From a checkpoint of a small mixture-of-experts model trained on Wikipedia.
Training: a variant of Adam for the experts, 3914 steps.
Below are experts of layer 6 (counted from 0) of a mixture-of-experts language model. Rows are named gate (a neuron's input weights, with its number), up (a neuron's input weights, with its number) and show model dimensions 0-191. Each number is 128 + 24 x the weight over its row's rms, rounded and kept within 0 to 255. Numbers have three digits each.
Before each expert's rows: a language model's description of what the expert responds to. This comes from a sample of Wikipedia text that the model never trained on.

# expert 36
Forms of be and have right after a thing as subject, starting passive or perfect verbs, such as was built, are carved, has been.
gate1:138127129147107114128146151149130114159098145095137187146098117103113141112161104114116114100166125148114126145132125122130134133142156129097113146113105143136070112133109146100079119142148148127090099131133099142099187128133114133137082122121133095115157124156114106128136169189119116128123103106167099116138111146122126145119130112073137165155157099143126129110161159151140158094128127074160069120089129165138101124120156123135106122103110140142124131148117176126135128119159153096149120104132115136154117093152110129139124177113132125152176109137085094174105144168071150187
up1:125126122140114120116154143149139127159102159120144178143116106105109129108142103113111092108160130148122115134142117126126134126169148125072120143115110137128083117141114155100084104147143154129100112146124112154119181134125110146140085118136136088122161132149130121125133161177127117130115092097154115106146116153127125140107132124079152181155163091128114119102156157137121177086126122069158093107098121170129105131091141129129087109116130151163123115148100174119101135137149150097152116109140124145149135097146106127119109167116123103166177130144113076170105144164083134197
gate2:091153122102129135113139087121128144118137102146133129151179146128133134097104152111140197137126118138161112097147102101110155177119139154098142108143111123098130172162153092153146104101106129116118120107126167113157148106130164130116130166148096147146109095125123129093119134083140112135089144123173136143142152091167140137056157115131114102130175108090090061157159142119147143145134132157096128146136154137131083167105121164144135091130149141167117151120147138135094151151129109126123141133179141099164161144107139116124139133127095114148133091094174160110125112126117131122
up2:108142107108120144135111110119145166164135068117127136159155110156093144117127155132094179133153124124163109116143131125145148142136098172126116125141153139103136147165149105128098119115110096122126130144084161110102124102117154159136127134129093147141063098107148120075153109101176084131121129096147105112139123170172124135094154105123146120113170135104107116132130127139166113098171164088141144093147133147127112187106116148141128061090147141137125135132132132122146143153133129162126131146159131117124180111185121132077135123101109099153117120138145148102137065124118110146
gate3:110103107165099165102150108080140155121147143117129111135114097139134136132098157130116119167130157109148121113124110109107136128146114117104122112133152114090111154145132145141107118122119105098124085156123126096123152138138189150125139111143109153131144107119119109129125069169143108171089156123166132130171130113134111078128162147135175106161112103116099111106148105134149103081136132100091121131117132175130131127131088196153130152127143146143076138111092176077083154164149133170140147159152180114140184158103114120147116136103108099118133101149144143129132110102149128132
up3:108114094174156174121138135107130093134147142146131131108131126146099148088131169127166128121096161100101146133123102116118103137139112122160077128176147127116109119083120139150154091133155111155100087121115142120121146146165148121130116075111135131085118124121108075117115124160149126156118126112145102115176086118126127125143160110109131153161085086128115128099172122160136106110126121099085122136114100175159143152110099158164132133114106093082077134138145166076107129112140122130143148135165149132143196133125102144176134123133138140104139139126101179146145114112141156141
gate4:091163138137112115126137118121064135149114186108103160134099084146114115118109190127128121157108173122122126102133128133135120143121142136115106096103129140130131129125130140105124132139090146135163114123067151138141115118120106112140132123090103171107085116103118146122170148096174079143138157115110068152187111124091128146071116135144142103168142139116113115091122138128152130082114141122158160115162138160118125103119146162117172146100129103155129108130146151110154116128165129124133168119146126133145111166118145154123078167148128126099138112123159109137062157096120144117
up4:087163150130105144116138099109062143125111153102112150120109087145137142114115203112118144150121177107122143101145114130097122146143144140105108109139137112135157135143120122120122137149096145121149110147048130148139147164118138113137130146100124169101084134120135150131176133112166092155128150108107078155172114127099129127091123131150126128149154152109100117120129150113163129075109147112155157129156127160097122092097091153133172153105099126158123106131147146121134132121166139129121165138151125098124108151109144146106074170123095111109138108134159122141056146112122156117
gate5:102168157105132115142152131131107151175115117131099147121129123105137100129152143096112130131148135162131134094114131149147083162117147096106079117123095088115120110135115117124106113097123141098173131138112182110164102100128108106123129132139183141124136138108091157169169158128112094109110130146142149133128078146134088121142104086132119121171127170133156077116111156090127137139139140076128104106099112108128123090136124128184168141142112125115103136138146108181158146114114135126113134136121119110142133139147158119128128121095153152152146169186131069166103155136104186117
up5:127157148114148088144156153131124168174111136139104159116135128086114100136158118080130123119162145166137136113111128156143079142104145105117103105112101109126115112112113138110103120079117120110176133136123196113137118094145075111115126122147150125106140139131090146182159155137115098150133111145147118123138092135125071123148112086123119146165133180145179083093108131100111128140132128101142087111090119104145141072129142106178170140147104125137125162127148114156146140103133122103099125110113121136171128119140159101124122132117153151129138139173131090147113143148121192121
gate6:157135115131130128094114137063126130138127145130053102165135141119166132087122127179146118102128137103177098138131107095095120111110161127089103116146135151142117114119119143104135112158149166146175161196120146122128126124140141150130176156141137132107093118096136132130110144173193110107127130138104144093102141090114126136119160145134156124130128137113137140128135132158134099146198096066122128120138116157085108126076130119101118136146133119123122127133117155093084126104119131122150134113142132139111140108174143171119132160136128130119134158106179144144146125077078124129
up6:159128113141155134117120137082135142129139149128081095164128141129138148078113108181144109097125146105164105140131134107080125121118153126097095104119155159132121121116138145095127125182147174147119150174111165112117148128125139110132174147139132128110096119110143139110117138170178109117140110145088142084111136089113102145139163164148153128121124152115135144115132130155133130132208083098126102139157111166084109125060123109087121127158118125148121132140126135091106133097132140121163134113135131132111159135155149152119129185132105134117162159117175159151158111100080126128
gate7:129108123139136129153114131142136138070146132105169082152158082160133107129149109083125095098150107126113143130133135143142143131071140157161153104105119094139149123138106146149136084096120070153111135129141131126152103136159103101147095128166106125134150113143126152148116145080142145143130136101079083134151134113096170090083139097132154140096168126139156140140102094179106129152099135147162132106137119104138156139139150108083111134158107124144161159098112096133171096089120118153110125090161109134130146167148146125106113171121149103100164131147138143115154124138137104081
up7:098122146124127146143126119137132130080156124130185075152151077155127108132147118091122101100136119120130147111137117143143139142065127142154161132112106091136159133150111132165133085120109083150121132129129139145177104145147127107136126132161103130130132117138152152149115128085134166128117154099073090147153134132115166103071122092140154138109182129124143136134119098200102143153102120156146142101140123093145139143133145102101111148147112137127145172101133101134155116082130140165130106099161118138115136167167133126118103173107144076130139125148163142131144133143144105066
gate8:129162145131108140096113154123149117159123115096126104159099111109094147151130093120101094117189134138131097136120116140108110126146147119170149153148107128169122118127132134164108127125165142094150127166120051130137136135145108133138117106153147100131165108133157132158120145128117122145139124077119102078123117141114121131093175127109114130127131152141157122174162157145114145144152109064146111089070143118165142119097114100141150112097071127112123132172078156114169116127162116129146094113114127106126144089158133161130138166147103156120129093121100159160140123131154180114
up8:120163157122092141097118151114152126172116119094123098148101119105101145147136107130098098125172131146136095126119124132114109138137136107156139151161086118167112128131141130172104130121158140098147120172113054129133144140141108132135116115145132097137155116126158133176110147138102125139128136077131087078129099149124142128101171108119120132126113138135161117180155155159111126138146110072158119094061147124169138131109105108138144113097069138098133129164090158126165119125162126130155099110113128104125145097167122163123125163138096150126131084117119156166134114137169170110
gate9:152103131164153106115172136134153151161129146133145070094109154133107098132149135102142119134101136082082110120104141111114093124164158094134156137072121092148112116101135154124146098103162122152075078146142120084145087090160102115123097134122129171091147121110143112148110152085185163165139123122119123109158088118136157093159159152131124127153113121146151093140155137141114125138124120125139118126129126155142169167094131139147097111107111130144123126134111087126119099147115122155149100127107095134133100115138166151140137115149088127094172129126108136149110163158161128178
up9:153099125161144126122162119127158150149121144151126068097095148134108118145147127116130126142099147098086113107129133125112099100174134091134146157059123077145111105118125153147146105133142129161076078135127118086138093124143107111125100149125143168090148126112155121127115137108172161136141139114103114109160076148139164101168159151129117147165122096130146086116152151123128123140116133119123094116126134150131168169085120137139086096102121130147107129147107091117126091163147121148152082128129119125140115107142168155125118115156086110099179147119125118137103157165149126179
gate10:133152106108140118103125134128116190148116132165082136134126108104182082124137137117143102127101133117171088126182166167155090124115156118121118121165146129083110104106132125098103125114105136123123146114135132105133130114136121123136076091143121157145105120089129179144143132179170086120148099137142179114130092135144113133100141117077113135148143118157140135122100109137142109095134135078150129132130106183143092067184131118149144152157097137140136127089099131079177139102129138109110136130114119128141161083100139081123133144149125128134142153131135153130153136155103138121
up10:128150096115136101109123140132124187155115126172089123137128114101179074134126133107145099120100131115173090140175152166169086116107148119143104112159135143093110100099121126097113113128104124134134152130148118102130138108140122117126083081148117134138104116087145168146140123178162087116148102129155172109138076133140132149112140118097125129140138118161148131119104107112146124078139146081158135134135113189141103077175139111149154161161084120140141135098099132086162139092142119107093146126114106130135151090118134085122153157162142138141141147123130148125141132158118145117
gate11:110124154132127119095125133144145127148159160214175103101133140143084116145137117139135106118122117135129103142116122124170133109101151123161137086134112112158125099127144135123144137131120085115145101136141182107123169142129106157160133139163100172114128135107139161161100124089123122126120119120117092084141115074117137172052095091123131133133128163124136107089134182130118123128129084168169143134119127135139134118134147084111092128120166120115133115119185122115148115068168130126108121124125142127125107151128138100107120194151126109128165115111114153134097133129168136098
up11:126117149134121122103118140133166116150145151216172113105138133142096120136116124142136096117144119156119089148112091130169124119086120124147151082141109112157105118135137132122141124111131086123142100128158176096124151141142103154136134142163104171106143121126130161133113111083130122133122120127110117092135133083114145167049099101126131106145124147129148114086135185139128105121126088182155172132130115145136119122144143105112099131112189105129140104126170128111160120068164136112107131125125142141128121174139129104115120192167125114133149122098108136110098149097162132105
gate12:144144166127151114108126142092131146169120110133117092121141124114101093141086168137165114160117130131137152099115139120116132119118132142138181098113105139121107148119151175118130151121134104135114119132145140143156167115137104145119148125094072149163156105121113085159180101097129139171074111128142119129161113114171139083127132123127112057124105148146110154162156148113107110114121093145140134069115096135148138103147140126118136126113141111209103135121112123116147110113129162159152068128119085129156110158161103068152147128112141121141100112114148106133116098167133109127
up12:129146160130148136082115136084129162174116103147109101103126124116110103157105169153146109156118140137125140080131137132112129131116104136112167121114131129117118144132184124122121166134130118139114110120115134146132153118136118162106166135095079144170145117108114115166176099094168157169059132146160123146171125132170123082120123128122119072125128132118116149171163171097120119115128097117125130096132124147147135099154133130111133116082133118185092133127105132103133132130128160147121056126136080132161133154138095071138143130117126098146096121117172096127115092156122116112
gate13:129107084151118131153117135149132118095126152167165189091106121098074168134157126115104128125135137148132109134136120155126108126109128159104106113127151158153102170125127129121118120158142080124108098088143140109119113131095123145147144116091132131104126114075131137128151103174123134145148105148128103179142122144127090126128153111128153175131142139151164126113117126146178127153091079137154096098127185140121154114058127082136165127138130133143126109124117139104145126159158131106151122107103103137098104142094124071131158177151129146100159102131202123120120114116125107142
up13:123118077141132143150127120126120142101131152158171173090091117100077150122150123120101135132119158119144116113140134163133110125126124125119102112154153158142133163124169117133124128166132069137113093098119143093113113141069144134134152125105124148115103112070138151125171103140116119148137107142123111181135127126149079101143171101136153147119150121139138106107136114140176136137110104141141097111135180156117150108068132090160176084144141145154142107140134125097113127157161158118151089115120121128090122143088132080126128155127122143100174096132204118128112107119140115113
gate14:127117131106138152101152107105120139104147138132108134179101118164097128099095160138137114195111151081147108139150131155101136132145120129117111129138123097079128148175108083161124136133093135111132124181097120147153080093108144177090116128104111117123098118116132161139146133109150093142117135123168104104168148119168115128134143142140147111172160148095109125138149118139137120100136153102149160118118110143140121148160133089125140089106135150105136102106095136157122149138136154145170155186153169104096141137143101070099118125085103091154094095160139161114099124124116123114
up14:115127148131136132124144089127106148100141142134099106194091131173103130145099141103125111177127151075118093126183115173082135113143131151127114124120123106081132119163129102160142135137097150142153139189082117159160099116114144178105139119097130113103103152119128159106142133105126119148128131114141115111156132124149140126113141140167147121158166131123103112149156125115129117086160152098175150142136105146148109155160143091125149120077131141098132115097094133122139122153156142136132140171142183104090118128146097087107136124076094132149136132171103149140100145122088116115
gate15:139109116094116145133163138123108093143157123134143106129112149148130114108163125100167154144118135093127188110152118119155077156112114127171166116096129122111127134144123115150144141064086168113140111108126106146091132107122144120072116130095133114126117138117145133116101160138110166119090144135123126132107171137123120155109117153197102107174106149092123166119138121126137138127130170150085123062099160155157115068103094102098133097168119107120147103139160146136089163130132120135122130143161123150157146117129150143113125143112141080118144136139138139154119152147074167132
up15:133124133098096158109162128100117127116130123146177122162110122143157104109136138106143147162131152098145186101164118137126119151128108121153158133113138106104128149153135095161121130052094168095161100115110114126082144084121149131098120127114136155142117115111143120134107129164129142146095138149113124137134152147132128130091137170199118109164166121080119135143149132150137138105141164122065127081130157149127144061116074120094121090162134118131144110129131149129109180140123133136121120151150126127145142136127153135091104136098134069142138111146148125162110149125079161124
gate16:113124093145113149108171096108104144128139095169127148161129105102113097105109140119113132159135167086103125083167111142147158138135133090091132119125143094127151132150140135180142131096107158104138118161124153109123181121103141145118123145155121113138123115084141164146166109110157096112095149163152129132134119123167122126107152171142167096155152151091126081142156130136127161150160137127117163092148168147110120129131099153078091137105179140130103109113105136154127155132115136128138146150125123111067156160135107150097126135046107141134129123127115162121140148091106102127
up16:133135128148116145122156110114057126132127114101104145131097119104121152062131139100115114125159134083100117129170106154141133138114120123129130126122135113141128097111100114177130125111129167129107135139119142126136172149125117117106105137148098134099134090099120128153208124099160104122092127186136146120113141165149143107139150148148156137146164135108149050122132134124143152119144134126116154094141107135085079182122123168119115129133139142130098139096114155160149117115134161131159091143135105140067146126154106145125167160061125147157146134144099156117155125104086126134
gate17:145109138117128140122122141108145136104152125108159156158142138146125147128177116150164145132128132137101139128109111121101139112139094104117167106148138084174098100126139107152099142064142080086122065097131116104157151125131114157177124129143098148124139100147112167148121152064162110140112116095123121102147158095123122164096143131154143075121136154133147118123119118153136098130164103137154113148110156083147180126098138098167133060114131145124117127124094118174110122129102153130133135140121187134104124108117152121141129133070103129131137101150084092155133143133157134114
up17:157091126134146121146120153112154135116145123106164151161144158142118169143160096137165132122137110146090124133118124118101141095127095124116165110152151099171083108113128121153121140065161086096110102096134130126172136102144104150185122105157120156124157075165106144130111150056152119123113109095129100116136173110110149166121142109124119094089116162151156125128126117131129119143141094135164105170112141082145180111104145081151139087105115133124139133128122121174131120128097130128130135130112185143138108109139124123156149127071121153121126115152076114136147142126148140128
gate18:121169123105103136050141132102165148116172144163154112177148099106101147115156150109121185163081132122174106120138106070143142140147121121124129129172151102092115144135118175104109122166131112117136110140084127084115110126107148149101147141129109132165115117129157126146137129091132118129119143121169087100105126119181142111123125127148162102109125156151122137135165115137148117087148145125093137131127144158114110146147111137110130078087133103131107056128131128136144141119154171114148113143130122104103141152142126169109071120115079118119102131151138149130121097120117155150
up18:139149135119105136077127132085150145110171155162158139163141108126108155132149164120102183182104139135173092116127126088129143145156105115123151122153139111071108148153151154100131109143114105129155107130097146094101127125112145145097150132140101138158101134123150133130151118127145099131113160146160075108136144109156126111101109133147168095094118172120115159122164101151144107096142147122084161096121144164114115131148117149112122069093147134129093044129125141135149143122150154113139122140138110104130138148125143157114070128092079122134109110166135140127130102123111139162
gate19:145107128103097174141115110082131120123168100138134140139127117137127102129070125107120159139143159145126125108130090136137149124141101102082167113091173106099118159146147131168113104108111124114151107096114175109134145148120128157109169116116084130148140098106145166132138129084130137144097110116125146134149133129116092083123125173133166111137154115101147123147160083153163080110147135096115110129119179140160170137105125148154138111149154123128120112105128169141135132148159167156196148158137146124112144124123136111108128110105109097187096107148144142095067124105139099139
up19:137122173098114154071114124112137118131145120126150141123139117103142127117136163118113127133101132136129149114134084127134163139158125101103153107105128122070165098139133135158084155128083157116194072128120141089160142162114123131111157108124124167125118119144127130130111103125147131147087155114109132133160160139129131116157145166157135113154141141113119100145117089121167103091108168125113126149106177146097134099145114162096115126136144144172067067122140178157107109140147158144170106138172163090101124124131183114125097109101121105119099131145162107109113121131114134116
gate20:144111148127126105165155131127111147145155133113120142107136113107117132085138150062124078117110188108163137124144125133120134116148119127136140112087105132144139149128118131149109136129119120073131065128086157111119152142095133123142143121180143134137160087148117147149208119116123138111115104127185160117159101127134102148128158112126132099119104157119151087121098129100095138126147095125151141119144157158078142124117162153116163096124153119130098111079148163161154168103169169143131119123142099088119140094148093090140142154099107142089137106139121135156131143102136106155
up20:133119124099104135144155128112124161153140133147142126120141090131121133075126187078105118140100163123154134138152100109115145134157094111136144115110128121111150129135124120177099105130091153080126101126102166098149168141093138117112141115168117125141095106121121172142182108131144135118104117138158128121165105112152093135115135136171159083133128148105113085141130128097113136111157134118110177115148151162078139117138137144134143086105168133147098117067136167144139166129168179143152150145163133106091165112150109094106138144087100117125109111161112107136123109090113104157
gate21:120153156148130126127134139114093157140106147138112115157156120151115086100113135102136108148152173104143129124121115158088154147102146078167091075108139132098143133141151129128135144076057181136169134173131142106110113110130123106120079133117084133142131127129140123105122123110126081098140107139152145100114128126141101151114124143128073166173146135107085140091144130123125135097167149112141123112126097171149111075187125123144130137115160146147118159113106127103119129099108173111136184138145144121143160160110133115088123136160083149138115136110121115134114174117128159118
up21:128140147154136115142126144129087142146118160136117123153137126164125103095125128121141111132161162103148128131118125166085150151092161091162083080102128133091137161127149128136147151069062177137167137173142150108118103107138121122118092111108081097132139115136128118142106132103118107103136095145153140106097145117128091153120107125117086163174136124125103147106138117126126126114151150132147112109112113166156112063189143111155144140126165132138125160096118135092127116094110175104146180119135136130161147151105126111095130120159088150116097123107109119131139185102128153123
gate22:132123108105163101137149154107167120132171148111122104132167144114126113173143150126138166114157117121111157136121139125077159100104114153121136152095142102145139077103104153130104105133133123155122107116137161132155140129142106126131110089143121138123117127168124088109114164138087150122137118098096097162174146109102121162118188150116161134122110162139118137096088075095115174122146132126132098147112121109128182136087126070128151153129112117172133154096124148145098121102107133106105104133100155153109163126135116104137139141087136126087167125112095112187156147125122165167
up22:108130109096178124125162139090181129140183146116114116127169128112114097175137161128104171127131143124123150105112140116076157107129099156126141171092151093130126081121118153135105110125130133127141078124126141124164145139131113124123133098150118141133104137163137113111131161152090149119119112091102087153175155101111112142117170156124157111149127164130113135100093069114125171114145115127133110149126123116120190138090108079159151140135109146157136148103122150144086127132111138126136119137118152147086161130140118101126121132078110107097157135108098116195151126117110163158
gate23:123149111117108108117154126135128153163138162105131159140125116147093119099154139118140101113103125117149120131129164148135132143132160141140141100126129141114121091113113149081172131149141137097133083111121105104124174120136108171145096135095075128102132125086160189164104142144171128187156090095180145080142125125105167105100124121117136128131127134136143092143118122144179136132104110103174108137113156115136137131119153139172146155121068161138108136078185134089100116107122120109114101132104111126135116138147151079142136165152102126110164106117123156175124103160117135146
up23:109143118119085112123144121148126151151144158109136166134136109147091121125143147118121099121097123124136126135130161153134130126135161144126141091125116133106148090128110139087169120149148113105125095102122097129130144119140101154154089130095092114106136117075163191162096131156162121173149096093163137086158111133100159110106121126114137140143131141134145081126117115154183145124075117124178126145120165111136136128115166136156152154116057158146102134096170136067105116117138113117111102117113099127135117147141160072138138176165100124111162119124121147176131104162131130134
gate24:117119130120118159083167089120115188147135114155154105180118103108145123075141150147097116147084146098157162132151094111143157148148098137102088123116177116114115088176135122108138138151098124126097110140091129114104160123124123165120158121136127170141099131160162102142139115135163131124104119127163128107141102122128131106122157148138138098166104138130129093142155143146129096127157144129112155119160118181106117165140092188135142091087141156152103107094089122159108135099153173143149154132133128117147149157154133111136087127133098141139127092136127158098121093122112094158
up24:144166145118147170134154105096099165154173086126126116167140105118106138106145151156103130135083173097149115135163101123152144134149108124085105166169140120134130120187177127099136155128130108142082106111111132128110134103132159149124103114151124163137118114080172111175163105132142133120099136147164115096124097125133121093108146126137179140169103142115129092121175135127146098098142153126115165095150139155126132162101093169163130108089135117113088113111113129122124154129138179144139158125133131110112112158121133118110089128116086126114115087122106163103130096141127101156
gate25:138148111146143094139122110161155137142130138127140137156115105152080172110176111168144161138114145151174094161131137095122092093127138133088132123133127136134161136166130130092115130156160133080117114099118150112103129126115173101130112119146105154096129144087173089118096122121104155128131111136109096137128123128096131113098114115155103145105117098129135108157131097089129109121149186105146120145128128106124083104154142157155119125123111082145118149152179120092119113107126170089134165156133081158132116153108125130098118102141093128084103087143124100139116044130125155147
up25:124129079128113134115147111127186166104178102164166118142138111149099137091138129173121173171149137158154104119152118107084117123150111128087121115162159123095157161181136114124093100140138139082149119137113150104135147139109181138126146145170107167124122135101160111108121117109141142120108138127113100130115138112142101090083126113179142141136136123123108128182148097136103111095165149107138138149135143135124109137128094139136109102132142128151100145157143141140116143116137175151154170168160140119122105171100152128095084111097099116109090083153155099131106104107144120111
gate26:120123118112135132117150120082106169150160131101146125184148117141160136086114177114090146140138171129128152117165126156095152137129131111103132153140160135085131119124119106158135123154098168097113115177120151123137171131101154127126147111105127183178108129044187152134139102147117107115106150103142157078128131157140125114122139163125142131132162149118123082134171100133174126079151109121105134095128133122148083102129102101137112131106094147148103115132099147139128128130129165173135129166145140129122111152139152110099100134107116125151120124117119178148144103133102125093
up26:108119125089147139134135146094112158143157128105125179182142118144144122089163160093128155125171144145140182127119129138111141145126133129144119163150164107084100123093121129155146115135101138109113091154129175142126143112101132121148157113074121150162141155087136133154136138128136079105122142115132145127095169135139105107118162108111123148127159124124131140137141094174162119111142133120144127093105139106161063081134117083148125134109077151122145139138089144140150100102077158159133128164134146112138087146119144105110100119117107121120132104143151166140172090165073124108
gate27:110113116117105166102135093110148136143139130163161130129120083124121080097136171148114133145160104128168114119138107126171122153123121091101135132148160140134143158148151143142124120115117139092154132157100146120118105132109128133102122147123130135151067133137139162134146073085114115130107147123137105108150200105136079088112161139119165095138115147121100108132161123150123130086116140147081139140155140125118107147140110161112149139113144129188105106066103185155136147144137154154139153163157163116119157155135149128120109149105129098185163095114139126103110072116118139119
up27:092097090123133127123146116137133087174199120137133117101125095117110141130132158121171134126127132115110099064125109146142112135126105118109098097158167112154144138124146134128147122173098129182101144133093138126122126132124135150116140097123132122118084130147120152130141075105102130128144128130122091125146209097147119144088087110135169147117129176122097087125142094158135135093129160118134163115135093133100141146087087146134135147109133089155101114090148144133121154159133128138168206167133131120085140153127116103117145132138110110163153118145136139123110091120112158134
gate28:148139141155138104131140142130140190131107165135118119110130148157125112166154127128126136146156121084137135148148149112094090140119132129154095069158158139143140106115164129098100136141105121157128130136128146173110113132117133095103073104065115133119123166147126116096148108113097095123154115126168099130146152117147041131164095164107095136134132164129105135089120117091127151152126108096150091160133158151124172093140134134125179155073103103106131129108094148141117106115149129122113099119109104112141122089101115154115119116148129140109155085175141131163134106125121151099
up28:152153142138137117118143134119141190125102165143126112118128140155122125161154138124116137157140127066139127136152131112093102147119124130166104072150151123118154103128168113118102136133108114155140125151125151164100101124119134096104055120066132131127128170138120122109133099102101094132144131115161088126152152123158048131161103176111099140148147165113099129084121124091126145143138119089150095162153155147139154107136116139128160147066110119114119125115090148148109117115162131117120084122117119111138128103094151156110105108143122126121154088168134135168115098119115166108
gate29:134105111164148128117126114128051119121128109131103123126145158096192064149122111098119155121075125070137120138141136139080124126135156119143154128129119109126189116112091135112136108135130137147094070143122135132120068091132132148157122126132123129116128151131142126108103142150164146141132148149154109161136088120130134099167164129131115160124121104135139127151137156100160170155121115114140117164138125137094142143111134146109115148117138132154130071117126104126127108151084107133121160137130144114095134113164158123102123069123173131103183155177172100117140117171100113115
up29:150101115168141114132119131138066110117115125116110126114153163110186074161136101101128149105105111085139097144134150132081127124122166117125163106118124132144161130106091139104139118102158126147086099127135139135122053090148106158151133110140105124105147126140132110117109159121148156155137140144156113176131094115125154107165157109101127167097107112151148137177134140122167157167108095136157100146117103124117158134090146115093131142105122115168148097128132099134128095145100105116115146131117151130110131104166121123114137098133168151088170150176167074094136115139141129110
gate30:105155173109132121128150142138078098110158109125110112141153156158152117156160128122128112137144144106125105121123139115112149163129162107183101104170107089106139124124129098123144123182116137133086127119112118139089123154119129126146148117159126110111115127129155138165147139125109178077116139150116150170121137113126139137162080112151080066129081147145134138113117121122153160152119144088139133150084143084134114130190138137089164125082133129091117099127137088112174111112094137176123117133113137093131119099083132161143118110119131140104141163153123127168155160155111100107
up30:118144171103144100134141161145105090107136113131126111153155158155129104140150121113132098120160121123101101137128130095125152141118152112186119074156111117095119124108120137108170115184127137140111126112134131129083118136151105121132151111186121098108130120142135141160143161122120156096131126142125155143120148121108140123159096106154082091113085144160152134132102127113165153149125123082147157133069120087132112142195137132093157133084138116105136112133139077099170095095090121147120133127094125121137126105093130166165136121136146144087156153159111142148173179145124109097
gate31:155123118170135102140155160140091148121099171189181141085142167148135134149116115159103148105127144135122127121154121155119109100145155132111124108111123158115147118103146121109135189135131131129146184095102135154102155170118110108134103108143110152122167153104124103151122143113125066128158135145113103140197129163107117141144133157120088155115146159111150123083151130111167162133129060087133097104132130135053135127123148107126102115117139106108128094147114127117129109141165180121126079134108133117155125152103120107125117126120123151119122118137112116121112123153139083165
up31:133140134157150113126149144137077147097101165181164139077134163160127124133129149163095165140109126126126142106166140153129110118153152121132132117124130147103137120118150113117129183145110112122128152118090124181112152158110122121131093124125123155119156165094126109159116117135130091106145132141114112181209116172118108145138102146130080144144148132107147108088149110104170172135117085086100094114136134141043134121133129129153099103107129133096105089138121134098123115152155179134114078131126135108154136143121104117126116100107117139131125137142134090135110122154134092158
gate32:142132127082134165109092124094163138118129107146142104113182094151113114119094165122126160150132139108141105114167115129120155110167087135135138114148143114086102127144154121156115139125089131099136092133106170121162170124143139157113109136143096112138121122105153128114169125143158088167095140142146131096141136143116107082153135091181169086138171128134113139139141115129126095119150125099108131163153177124093124143128116142176163118130133130125106122089116158128097150130166126157123137152168135084120121124133159105118078098092083115147144106131157131087124070091100117135
up32:081127139119122115144131125133135100106109083115118101160157137068110141153127122148130133138182169122163106120141121154118138142111160108111153107118123106080128166119127143143106152136122146096199135134144131110124185106098122119092140160119137155143161142151119159153131146140093095154105115139109149126123091138133168106153126114157146085135147164160125156108139133167086143114167114134131105162162113126125132150137127096117164128092149126134106140113119144124102186180126142154146121199123147086116132125135136117103085141093126083112119089149111114118134158132135187132
gate33:138122149169133104138152125117109107103107140098098083111155148124160109133174138115143109098144107068109102140131166113093177142098154112169138094102111150115138140105121115120171113153152168154066100126118105115101152130178095110131141118144099147128129123137139147145114173154119163149157171155147114138121118150096143115172120159118096171130171130143118173157138132124171166151108102107134100144108108083122153124126152095131108174084125107120132123132137089148133097125114098130101083125112125123116115113131127175121143155131148151090158125115129131108103100108130160098
up33:131130155162128122124157098112062131100116131117098084117146139134179114122157157125128120110136130054128096129138149149093175163108159092158117103103119144086135156112138082135170128137139176141068112145094114113096149116160118123156125125126101157136120137114158159131130136144137146140139170146160113132121108165114138088184111173130087169138168130128098148161151136123163166145114126107135091147128110099120147120137144111145099165101148122104115103132145104153124113124120126140130092148127142094109123119120140168116129149107118141097153117111123151119084105092118154075
gate34:106133092140093120148167131101110147164136169133159157149147143117145149134111113178132184145156156109137124122100129131139158152153137140102112127166131121111147143145153101157096126112132111100149114151153146084120156097134102151130156112116103161082116100123137169113128148127136129163142134097118109100172119136119150110123080124122139176151155129132095100156161109131113122140141128112102104156123141154107137086099115145119072127116079120161172119142122136157103144166122159139114162149134173122125093138183134108076102127139129119111177104104136158112066132130090103097
up34:134142121127084152093141110129110144150091090110132112132163090116089122157155133119116173127118170148200134109138138151101141116146108109100126147150116072101108133159141104145103105113112116067148140113111122091142127103129151114081168134142107137154128108107138140153153104112157121150126151113137137099134142130141077113104118116133163117144170158078079130137139092143127085108112177105098132115129107129122125132119110150172114110071145148150119132117130149163113145123149169155130112167174104100121131146111132119136117098094090117114128079121155170119087108108158123116
gate35:126137145115161131122129103138139105174146101149133097150122091159154134143101125145137162136141132143180153151153087110106113166173109131133159118090130157113111066143133137111122120152124138094085115096141122131133169121127158104095110098131115123116138171157142103125093091167112142130120088143159133082111099138131138157135151184146095135126110125136115122159141141109108116140097122136099128119108139102154120103119115139099135131127119129150102139150089110138144130122159164127145111141146135102107199112099140187126115095106099134144121168099092167122165173169134075173
up35:145107156143146111133106126138138099174141118131151087156149095157127132159116104133147156119155129135159128162142081092086137163162129136125150105081120169129104083122128161105116118145141133111081109091164131135130152097142131116103100088127111124114149139148128080128093110154119153130141087143163133084115079133104167172148160175142100142107092122149140128160134144098125114145087126137128126130112131094138146115108135110097143146104110105159115153155102107157153111107156168112126121126120127125130185118121123160130131115123113156114141162090084156101168166142157085175
gate36:161112100127103134113177117116137144128161108157170153138122118148111103088143105140088150131149129139145093135150096102096172125121114103109082132139124129148126154137165131131089124112107111106105118171082164136141110127139089132073128177138144164116122108076174123119148113150082095162117165163127099116164140156140078146105144135161150131121156113126126111138120133143138110130138099108108140141140155171088147136079095170192136120149159135130108113103132153156143140136161127108147122116141137144110136125166144093092131108134071116159155119134164134131089127108155118121
up36:143130103124118153105187135099176182126157097166156145142118121147119110101144167118125133130158113119161124085143114105114193125141105117105100131139148144115131151149154103127103154137094123111158121185093147113156151111140157134101120147179149161115128124096136133107175123135110106142110172143160102100165151137143079119079129152127155127132141141099083108160117125141166117133156129119118146135166183164096174155118098136140120140140148137125089132096079149154142142151161127104148147150156143137102154149158163098111118113111121112164151128140136128137119102127130097144